config.yaml
num_hidden_layers: 9
n_experts: 48
experts_per_token: 6
hidden_act: "swiglu"
normalize_top_k: true
balance_bias: true
init_std_router: 0.0255
lr_router: 0.0011
vocab_size: 8670
norm: "rmsnorm"
beta1: 0.95
train_tokens: 588400000
max_steps: 5031
Below are experts of layer 5 (counted from 0) of a mixture-of-experts language model. Rows are named router (the router's row for the expert), gate (a neuron's input weights, with its number), up (a neuron's input weights, with its number) and show model dimensions 0-159. Each number is 500 + 40 x the weight over its row's rms, rounded and kept within 0 to 999. Numbers have three digits each.
Before each expert's rows: "comes after" lists some tokens at least twice as common just before its tokens as in all text. This comes from a sample of Wikipedia text that the model never trained on. Tokens count by the router's weight.

# expert 31
comes after: " |", " (", "|", "–", ";", "19"
router:521531524496532505484465432433417472526566530473450504442541542542529527504491516465492536416502605506505470525473457504442467538477498489492515451468466520473458497540503482575519428510536409458502476469484500527425497554526383595507407557491471492499503556511464483485598514513477540458549477526465496498504512512496527457472471451470520522493484529470426582474495550565513568512499480555488448471547455550520568524479523458549547538480453524524546494489520443474530514430485500
gate4:531490404508467461543427525491521521507474518523427499515511546514511509493493525507538445530506475529576547539533455471488535485520556489468499554477558593451521510483473540513580457536548515473488494488424494489440456447552501522488370514466533525489517516540522467484497433578539500549568498449535570521509468458467529463513535496488528457417484497556456498472519471520541528469509437501507383422457535497540557543442482524506492542432461520530535566514500474479543440444525466
up4:491468416492413469554432477423583558449462473506599465511413563536490521521504441526457483496462445503500459427481419461443506501460461494481517500512493463483509461436429487472491500497496559502489455518414468573526524460449532461542505473484518532505477500531558468440493483491482476522578463517532519476450437486480507433567549500518488473443544451520536476512561529478538427519473555483543519503511473526425476461483541496486482507437516533492458477480526490429553536437559502

# expert 2
comes after: ",", ".", " that", " and", " The", " It"
router:503450489486557538539499536426521489456520556442499547536529534492444484523527515499498481393445526515472507527477460515459577535489511507487510529534446527521588474481487456582544492527476522519503546506514444519508476610482478557491457464542486517531501490565494470515600527486535416519493470584428557427484528494528493488563530574480442484573551457519498520525448548550451488510555490498475561469489507515476537429586489487515480504497512473475563448483514487551441458466415523
gate1:586493440506489451515482522504492564477425527485473486559482545483508539508506521535476491524516572463467548449479491493538500459502498535452432482545489474592436362471491470482508508513602532498412475560529515491506502553488532564444497474498502516466515475444452465499507465478480532499530540500498515414483538500445466569554492518528413564473544491518460479498480507538578536444444494483462506487466458568507473515550383500511483521497453413543484553488520548530470522520461541
up1:511516468522489496495484532494516462508474516513540491508502461487543550493563521463528536499556509515482473449569511553515541545464495448511571441515547481481514569503522510543450439445559537506530530451546457505529470444432554479531433480452564475471472536499543549445594456627514569555555495416543496573502462439492489470471494477405500485514431460432499469500566462490517512570467420561495454496494534475488502495466468492427472502484478548511501524567494461496560460479518456

# expert 46
comes after: " |", ";", ".", "–", "|", ":"
router:500444502558506517488495428465478437490479495453466478456492532491509481498506550492459515438514549487457442568488470521424553481516470436486497481513486544462444529498476514563464488515494429513420480467440379505490420542496373514504461598443412494478510549468479465496554480467485499522492495531467543556461508506559528501508473498495528412549459476483457500464487481552524619538540447528432488522488513469507577522458502499506531528477486500508549417544469460466524524484496461
gate7:485551512564482470499447496550449419464434541610519547554482554472467449517478517559495582519502461519457534487495462477511536395453469550525496484536530527512431474524512539492556486541486507524514440422407504480481476546522524486509485431472457464528511513533464492436480521507505443531528515422487454481519541586489432486535584522464475467482554552498519465502520540525500571478562501557476578490547532531493537534509562497524472481482414537510527473533418526521545490519523483
up7:563468461454490516470516542533547530490608495460509532519552436530408565509536528455512457504522478478576444559544615533580453503510480564452529560515578496535518548486517511480524515518562451519564557511545495520478497573510534466495436560535499536522461510538547508523553504477491513476471553548507484518448440484452542536397489415542512531466476565574520499492502498451437492536509464455488484520501448485439499488479477527451497502498506479470561430502531462482480491484522457

# expert 0
comes after: ",", " was", " is", " and", " that", " which"
router:538528479538542504498507513468502516526486493495478511515482496510445492496463557494452512419497548595457500528513478515457558506511527483522510512574407519464501424405463442499533523504492463508470516496477456504460481531485449489472368546510501513565529539480423425509523461481551447562566465552484564472452517471504436518529527516481417583548494494504510527534467464577501526503564534507481548552467501487528561420483499537524442516437497405515515475527485461585491530456448514
gate0:481531479520453471552425508495457519486565562471472518436437548474448489529406499513525441425482553524527517480518486514497491452463443469389563508466494544460536484413532525463507526461583487496460579526460516468523536481530493471492511512470479543457515507509418497532503587473529519491525477563529482504490493489502470518539508459515579475495508542466479510466474495434474534541506479552504491483507447466611526505531596518473484436566555464472483470463497511595525454452416526
up0:453490532509528545435472495449453473501530529482507493555575437494506469514520566543473440555482459510589487488543428455517542510435463472510494478448576442483505510534534497476536523508507527495581491519486482478483469508493547463492532479506452436448468534480498544416559496470489568493551475582548460449498514550462527577502477458481540380451528465510482464449512437465499500481501480410544490532434581485446473519469479578489518496544540523559559518471535498569524502492516435

# expert 43
comes after: " to", " with", " of", " and", " for", "ing"
router:465512570530551490457478512403489406553490527534542484506476501492473456493496523533530551424483455487526433475436547559449581554462479557488539519517470512435507548431497489487511544504530542485522532433477438518559462478434429518491450519524447474496527469529461526583464574514438480516502495530514467448486576468529543468574544476563502501547490526510519477468482558531500497561517483479516506488572493551492480453485489491541453468425454558548498453543526460544453438504471421
gate5:419528540489490504444467584518422504480523429552495534523520523408479507564496519661526456531526474457440548509494518515501490460513411511481551585517483484474614503454474528499476406465519524454507508504521484503495526538434476445496484515552504493438538526454484433582544516469537490558490480502531551498535494499457545481535500502539463517494470555525521498542538532475513466460582501534499577501496489511463504517526495498562444461488427482543466491489475429442491515482478491
up5:536499492478491531552471531436501515446525501512474502566524477500478510489461525569486448495424525519447578520507502424490476513503456460473530537498460468501615476455485500626546487464509561483522530493519443477469514507458527475489480497569439594442480469512547500532553469464507572548513511520465566500512549534492523430499484493473434504488504492608516514590509482476494409467546492500525580476466551522497543539537442446593457458510487465541511456449477499554460485484466494

# expert 5
comes after: "\n", "==", " =", "===", " ==", "),"
router:556460478499481490544433388467434499481522542431473524498548572480532495443514473541563575499499489522509473491534462526464491537474447463508530462516473514492578528460434470500481429520546501503444511526447475521437514532517535526490460491521453492493527522462482528484564545440579411538549512493511451471494500462484509453527513520546466479500494446505440519456482527531515517479511485536500484467570463568492560458506525508585500575427474586523496490657498529487489519439546505
gate5:603487530556461526531463480490459497545530489515430490467510517550474481448482556565481498481429452471503467545501493544505425519433431514568578553569479470449538586554473504508476524481557526535472557478524508477476508556504471480552511515557453495496475542478482469453450510466492527486532498518453517473567524461445459532508473469453540478388514510427458492470448464449463484543480453461497507490508493512493475518469534573510495514512488606454514425608433561518471476486520530
up5:539459521516517486502493404550533446501492488420505485521457502490466525450568505486558541440414442522602500487539560566479524543496502482542478516544501483413497557507544451481511480523523559469519493456495473450517469557425466530489563447469507480545442488527541651482534423517427452516533472520454549447508490469472516464497444544473457487483526530515526489570449495540440519482545455466487510488510525505450481458530553548490522514470452472553445482486458526538486511555553522

# expert 16
comes after: " the", " a", "'s", " his", " an", " The"
router:517499487456525537509457517466434492519480475404492517521547505529546454531458459541502521428471453503528490504467477608488507567449502476457456501535508523463526545484469479474600467510543516543404534530486391498494483516464503546496509465493535486508510501553467499544566497492460402498538466510449546487486475515501522409541459516507413564541488458480466463474513510508467560510511526477521515459522474555563517418463459549566428540501497525590543414552539528511502437476499537
gate5:494436485557560533558542529467505508514492493592629530462505526538529562547579458479503471552504476492531499428492496494447569536509529546493468508486472535518473559502436524485510442457569547452515567459509391523489411530458502547523480478552536580500567474484489466514593479486445443451473461511515477461509476500453494509486506489468531536538477461446491484528463545435496482597489507474476458534481514459529521514440519516465507500512573565512584460466494508533469509488482464
up5:506500477500499520514506422451468489509519451463545490592510468550463522505433500528513494487521457409503447503555454499512458430480536514503486495456523502427480542476491399483579562466560463519451436452498565433525424450514472503497434513478427499527556503538548507492487496534507469440511506464504519517543469522513484523412562471549499483531536514528479441491508488552463424533511502509491459525586508465478518516523548540448454476516474551521409457488499560559391508444438525

# expert 18
comes after: " the", " in", " (", " during", "–", " In"
router:578488497483517494474444501501481456473540543415493577494513530513583475517505493480465507455510540501519539506474532556533489503511481519424510482466487511457490515405561425541537528519452492582444556461433498523567479523513515596483480465527523404546441495468482535547546514447511489484504519523520458501479614560514449490524451543493489532547510509497543491475518538539511599603553480548465533461503480550571589493496466515456522495445530544513536497520517544524501452463444497
gate4:431523433488460543536482468441526504477501514425478508477557503503431464506444487532432578458522519486493501500528491511537394481569462488510579460496520511513478505512452507561525491500501477526488503584454476485486547459469545495495515430518524454529521457507532487503534464538559496528438513480508488537480490503503473599460571391509436497443579512553430537473516602506494491473471554507527506410533526575485549460440558479464520491581521503512482508530510505494481435532553431
up4:504456507425434440422507497410582486522476559433532454580544504502451485567469470547528527540472526554558515558517590497486498489515490507488522458461489484495509499528456518490579510496509570464556498525533515505551514499460540419509492494539513453516464530548498536493440551531504560502466496559483522470506500536477543459495496525452533457579549516563554475422498436513509525487502506526545539487479477462456536461504490448489528416428468486441498455525575517464462539462595568

# expert 34
comes after: " in", "\n", " of", " from", " at", " on"
router:566472454489492528534437462397506457546526490436502489499579514501445438485451509478489523463473472498484411480431523545514545490503451473487550413518460564468557514518502479512594485492488488544516485514501568504564497480520548510524433493555471446555493508480539504470550535462512517503504472512483523529519516488559487438538544485411482504489504528515431564538483545548458566531523492463576502535575517510581419458520495501580496485439543514479519518456576515550491465462445430
gate4:511526580518490509511514523492502511449464471510508439495530438528502496512498517509416486583509555532452493515413489364495455485508488559537532477440444549466459561498513447544461521563409454498440436459493510523445549550484545508552505505573462464524446533515529541509495493459530502503471530453551500497501477422551449452456488515537426518576459468477525516479535519510521473526541553525492522507510471480495430514519530570507483581449490519538544524383543560508551509516502492
up4:513458511562452516536524478563462502514514494534531566521429511486455498576509455490533522467475507550588500517510573525564555517552505493537486438463519414598495495565479530498411463491544521493566452445494523571478426524526453485528549504525503536537394523503545575495551509565506470483476457519524538475526491492550497514421508473482536505444548456524558540482469555463465512477463510475477588529465511502489509518537482449472501495464442472523544468519430424466436525479467449

# expert 13
comes after: ".", ")", "==", "-", " ", "==="
router:522426509504493516496503411475456466539469464507509484444529530412554470557486519526518556487462553507381444589500510569551494482471500490614501417573507542483454491496452521527488513511537483534552557473453472516524444530483510517506436553516443497505476554468481513473550473496513521517520516508494491478502514477470479515501496511453484485518487454403457471512451485541470649545559481485463488541553489516519582490517483548479594500493480528475512527557511562559545458478476481
gate4:550501560483452427525514496495443527428481500500500572510496497475523511535570568495477510549513508523503479518492518505535535536514488476543504441539501555391426511540439449460472489531503473543437469544553562490578493493475512539433511529485477463446501438486485457501495510531458489482545477449509510546454493456534520524519546563533466520416413473473530473527555433467480611507533479483564498510484525536558526436486505520434527438435551506529482489585519486422536505466428555
up4:504503508510467478563468448529535491516475512464522476532448515520502507494509456512486436550531515483558484450427474473577510538482459556494472550487432576494525540474505441476476521437600491595540493500453472503466538529480500580466479483508480472501519407518559436496497580468521494436519498558512463503545476487497569516462495427487507460562609489514484507520503548499457479426497469522484520524459528510450499446500503550577542422416521554551459454512501560499432489506543577

# expert 26
comes after: " ", "\n", ")", " 0", " 1", "%"
router:536520525555508547498468516461403491423450437494573494406550543547488468529610457504545537460469505510530461555472509520451560494457518433576523497511467512476539513533567506505494556506543447520521510453414554521501431504475497508463430502498453489542510492528498489498580512529564515476574462595421481526492485491518504471519533491526470472537569488463448536514519582493454536516509434477494499439583452554525468518512433540510513523481507488500561494492557542491487476457461481
gate0:533484428537537475505556473502489541450492499467467491473474400602570466549458478479544476546508476513433438530508525479432463489543499483510549505468517484467522576505470497514532506475492436449514539480480489515455508478468428453528457417500481467530562516524540460463587529488567482448591445518483551556476475472530481451555527480508436457480510487467472533468544591478548488488514468451483511502514433507472509530502432552548563454437510516522505447477411493452575487488438472
up0:508484488550508488487507507455462566447502502518529443505487444524551505534469528538500539473487484548489409524420519462483540469558546501545548446478511513452494515518502488493571495488496422520520463486596504477487495465447458445474540415502502486474487470536430441479501504512548533519468566538590550470424466526501483489512537511453435562506462465373410476502507528555513413561495455506537487535494531568520478533505510409499529548535487517445505451528457510481492465453416529

# expert 42
comes after: "\n", "==", " ==", "===", " ===", " Candidate"
router:507459562514541476492543474486485492463533445410466480457530574443536440458499492551488501495435559463490466557458491517570503535490481442485561531515446447440566514437560407546538496529550441579553488511567511551503499547474483497506484492546460455511522591476497518594513506517541526525501501533493485472461587478493478447472546555513490476535461461541465528466496542539495550497488457516541483412494440540549537532463446508467475542454456567519497522540567487517484438469538516
gate1:469501504527501476510566510473451476542468500492497535440502488473423515431502510447493528505419552571490531526478393480519532461409493524564588507536510521521481506473478538501536511569512475526556538523522474457543530522515492517589467460434468588399490546496509551514465477521419490568478594560507490498475478518547540464480483557511526454514545532494533455483542511475517539520515470477476554537468478415563503499558555456496487504444469473437465582551502466461512490434512528
up1:474456496450597473515493467488565521493479561524402555469497524485495480491504493504513515521430450575492443442487502465429474454462521539467536448472555493535532484589500529529475513526509460527468585513508503395531517480523508537520507462458468564484536499482492478459494461490534523570511545494531546501459454417525529444547499494486479510531541537481521472416541582596567422510440516487402510514481438466517462454533515561494479508463490543443458505524457561504483540485462536

# expert 41
comes after: " |", "|", "–", ";", " September", " 1"
router:454484444504512560469431443405394449369504429511548513393597550533531483498508505577479493497552591487498498524499462483400522461559479495491488491509496554476551554473489522502510514497517461480455519446403434494510487529414465511438458574515493446514474537527540460577578522464562471493491495530515507472500535480489495456519528491485498464502477460513498476454514543485493575521556508506497500533515508544558540506447469514503466488509497500526487561517517510508514464475468506
gate0:499598493406562463557462448448500498534560482453487564436550510520454543452450515520511537553513528586554540458535481529446516463446452472459474515510553492550533523468493501524487506502445472552445457505524462477502530517517496443522528464505527454545414569501491515542556441520582487426467490461446530489557528550520492514478485527449545493557483505501492446482504503526505533495499545488530589478525516568507532547376473503531433479482426496463458535497515554509545485534451475
up0:482490521466466448584535581575501543503517496483518463506578488488531438495511543479519471528558433465513404458450551538465568497513505511507459519503475492497526523501500506503513552507508495490504502515502507470502467512489564443492508412567437544495425488465502483514599515462487574463566470528456460513449519482494466587540448507536578529470524565449586466419452507474447543534442477495452549534530501490545492540509476444614477511477485442490473563550448515518513468508464499

# expert 19
comes after: " |", "\n", "-", "|", "==", ";"
router:499477491573523480468498443435479482502471491480474467437528566514511527531441531538476524505474586536466415482491503517467517510468487521524557499532443480488589504461538479473554481515511486534468517453480396582562481535456483485519454560483511496508546521526471551543566583489526420536561501491516518506518555436524480487497474533502508447519469444520441522474407492607498611577583525562536506493547527562491559519523509485530539531466509547475459481462508496493507512462481435
gate4:470446523487463495470522507441533542506532517488505518538511430446530526474510474457460420537463547574437425477483547555504437487564498526447460505518553467470546486536541477495532490462457448532461516538433486461447458515460496504526470469522576503597457488446486520477535527469512488543559501435499498572543522471463506481514519532525488551544546475567381523339507488483497538473513496488499488434538562481505509505514606469486504536519533519501550499546434487531504470537506480
up4:512570522420471493538427498513537520566468494393548496490489536552474475483514511441495521464514479467497508613481560545464507544485504509561444485500486523586486484474467486495433491547489477491521457468497413522515567530538497444487538451446482541457497407522458514469461448523481509483575495484511470501431551521392498520515528481488511589528463450495484484585515517552471518436516537462445459529557474493522492468455470530525549409574539494506510536523468522501541437475503539

# expert 1
comes after: " |", ".", "°", "–", "|", "N"
router:536424494606509459532538438469509444516517486490521500444499481507458466523535569480474474389503559498475540552465508545446578510519514525519463537459484551465479475504410535523490476509504523495494529501423436593504468526482405534532347531471501430487546518434486485518486504473463491470556474504509470481422508477560495492459546477560496457525467478464503496505504520528535595484515474529512544545521451531551489534436504516498480493430503493489512418469507475519506527425494462
gate11:574503470452529516562503475499543505473460480475540514512446531542463540464509509507471470524562515511481533465505508493500505444516454469486495441534468536465457493486480561581538522494537395449504531483498449547503517523570528505544460508490463449454590536513529568481557514549465556511459477550490470457410455579452553487507523494573507468486542550477443584535583505392534458416511542534511531521523484518512507513498489557510480437455520521468532535502575432487564532553442498
up11:494536503540548542549450520514513474444457412497536491535470504517464425481485550544497449548490465550528528398452512448528514490524467500484511499480500611502495574522483481539502514422468486458458528518381472527551472496491418510486545464492456483491543496518539515482542487473491522529452435505506463525445505502511521531531494451561548466522512502511452463504537563523588464429512531495545615520532452574516496478492527564423509492475546565448514544484508438562559482467480541

# expert 33
comes after: "\n", " |", ".", "==", " ==", ")"
router:536517468538521520520450453435419512569516544443444467508553552460563498481459522496479526450442552428437421551494487503483477506487468478540508484559469459425543543458501441574551439523563421573470522505554466578501498569557471518529434526539448522535522570436472535513466453502541478504519473504454495522446530492468434497454508522516528452473503500449448512510476528502500498522514493475449504476517495532506580521507475544486524526405434560486504443528503539526563474444499530
gate1:519475534507507509538470478537517519530522503501421416504462526468540497504569439571494493515449485481538449534502542535502452478515478471596458553530510502539430574504426533510513409555586496487453449505464503449481490522482462451512509524547391445502534542503468516518467494487485453514553465495459504480519560427518421493516518507535525451507538565492535453494472512511505456573406429484436585486502439498499454544533484499462575514434469474466497435505533465526458485513522439
up1:551485483493435533528435469453492525483567490538546488423494575555501555569567450506563512486460503496465454530515537445475468472504590487558504591500509515508490547559445471493465482597529518440511479491516550449521541514512475451531534486523529424494510501464486542476453546513459553513565393536461442517505474393568539513478506512560525463461530529399540468459479466424449448513512447527507475528492426477508495510471449519539499471474436500504495507523507466482491461511512511

# expert 20
comes after: " of", " in", " to", " with", " is", " for"
router:507554500517569533510414500468487502478515573441519529527540577491489455507589480479531513441456490549577454455430523495516563496503522492451526439482462561462452511438528447495525503541494519523548534425476428491567464520508481556466475499540479439564476468520430523518551559490483445535490480546440474464480552505525521497588521535498449465568506535468477553499516528560481466562534509524485501460527490523530470445556441487528525476487487534500575567571508439571487437523480455
gate5:445507469526486513524523509494454585447485471422468508506504521531468535459554474485524483510553543541506474471529504480490464486520515382464449473545565552521531524495422509452470480527503413481468493498473463478490576462562501460510539460575463448489599525528504513419499514453470403488462508472437474471493495457470477567543490541506459528525538552441428511585518504506534477429460538528504546452512504446520459471498501565589464458489457548549493524508496485439410486507521521
up5:551508506535458491473445560526529502556486490518419506490519464485548442546535516499472503542442460446442555561563386524537540505465459537528523490503526477509564472470480491485501483457516550527503545502487443505502448500515531543456441502426515548516460519564529472543464471533532489493547498506510506482512499596440491470513553421537522462502435410460547488467534490489478550560558477511500433452442535466547506501503466427469491579509575435456549408469547506505516436507441505

# expert 10
comes after: "\n", " ", " 0", ")", " 1", " 2"
router:486471511551515529489522498429453484393470459528492473407544554529451468490569473477518536468449541495490409520485497532508573522473499453529500506495479575429533565482584489538522535527480422531521475483408539483465469495429507474535454506504439466492550524514508488506551539500498509537558473602426461534448490505525466468547501516520466468489580482505443544501487565534478516517534497476526493458571521506535520525498374567525464542464478465521497498438549507475520458453470518
gate0:466507479476481480424481506477481509493457531493526556523499558504535454472499563519511529478557516460426525443467471489464522481556525456451506537541467563492568483469573482476494559448467444485487513475481500537465530535502517480487464540456507519518508498492583503503456498525520504512443567481548467462466483431529531515435460500501548527584525461484463494479516479496541529512481460532435426525457516483552551412443413513457489450397524611610564442541509529448548467521507559
up0:514519471531498460499497509503547509586501529464452455487527515530504474444442457452524545514464520505432522575488514485504474522453506464470494490582530465554501512489437511513510409501505515410486439539571491453560491507484437580484497515484585449491518463412504488460504461524540484551440451505499471475513493495467485451569506563553501463516451483342509457527527514535507568493547420486561480532488476495507526523530469494507481511502574535435451490594515484535486488432445516

# expert 27
comes after: " the", "-", " of", " (", " \"", ":"
router:514497549539533527497446457527456436512460544438509487517454572451467492480469534560539472426499490551479464507499525483500487448500556501494557482573480489428481484439516465529538517505579474553501551418396445485500441594540519526475427530502416486558483493507438489492488500494568493475511516469464490489456499463506453448528525508476481526517515517456492496481464587570464647550543522498467552534533504525515524493520511524494489498464449542539570528504538527543585534489467460
gate1:555580521465497529546512546481485471479529524487530436509479555445401512493504493462467484514512505547484456484439534466423469614511473517491515475477463499529511475460488522508507546452468583492560518466465500523470461563501484511540498447506511468534492521542483475501509512560475516527507489560507488458476428440539557483479476367527555597462537542446580490475561572499466496552517514561508527531450511514537485468491514525517519497512406527483561470489419486577417440528485484
up1:433545520481565563514472500490444461500532468488535534488470549417403456513526510532498516470474523525512547558470489458450579481559442500512524464420469542453497453502544514574482568445515470502570534447542476503517466610482451517474586423452477518558519440567474488502566500512459460496500546519491468477508501465476464487491434493464479502475510472506535544515490483513401481521558469525461473494418480470485467500555532494470475501539486499438496495513488509572498550624476490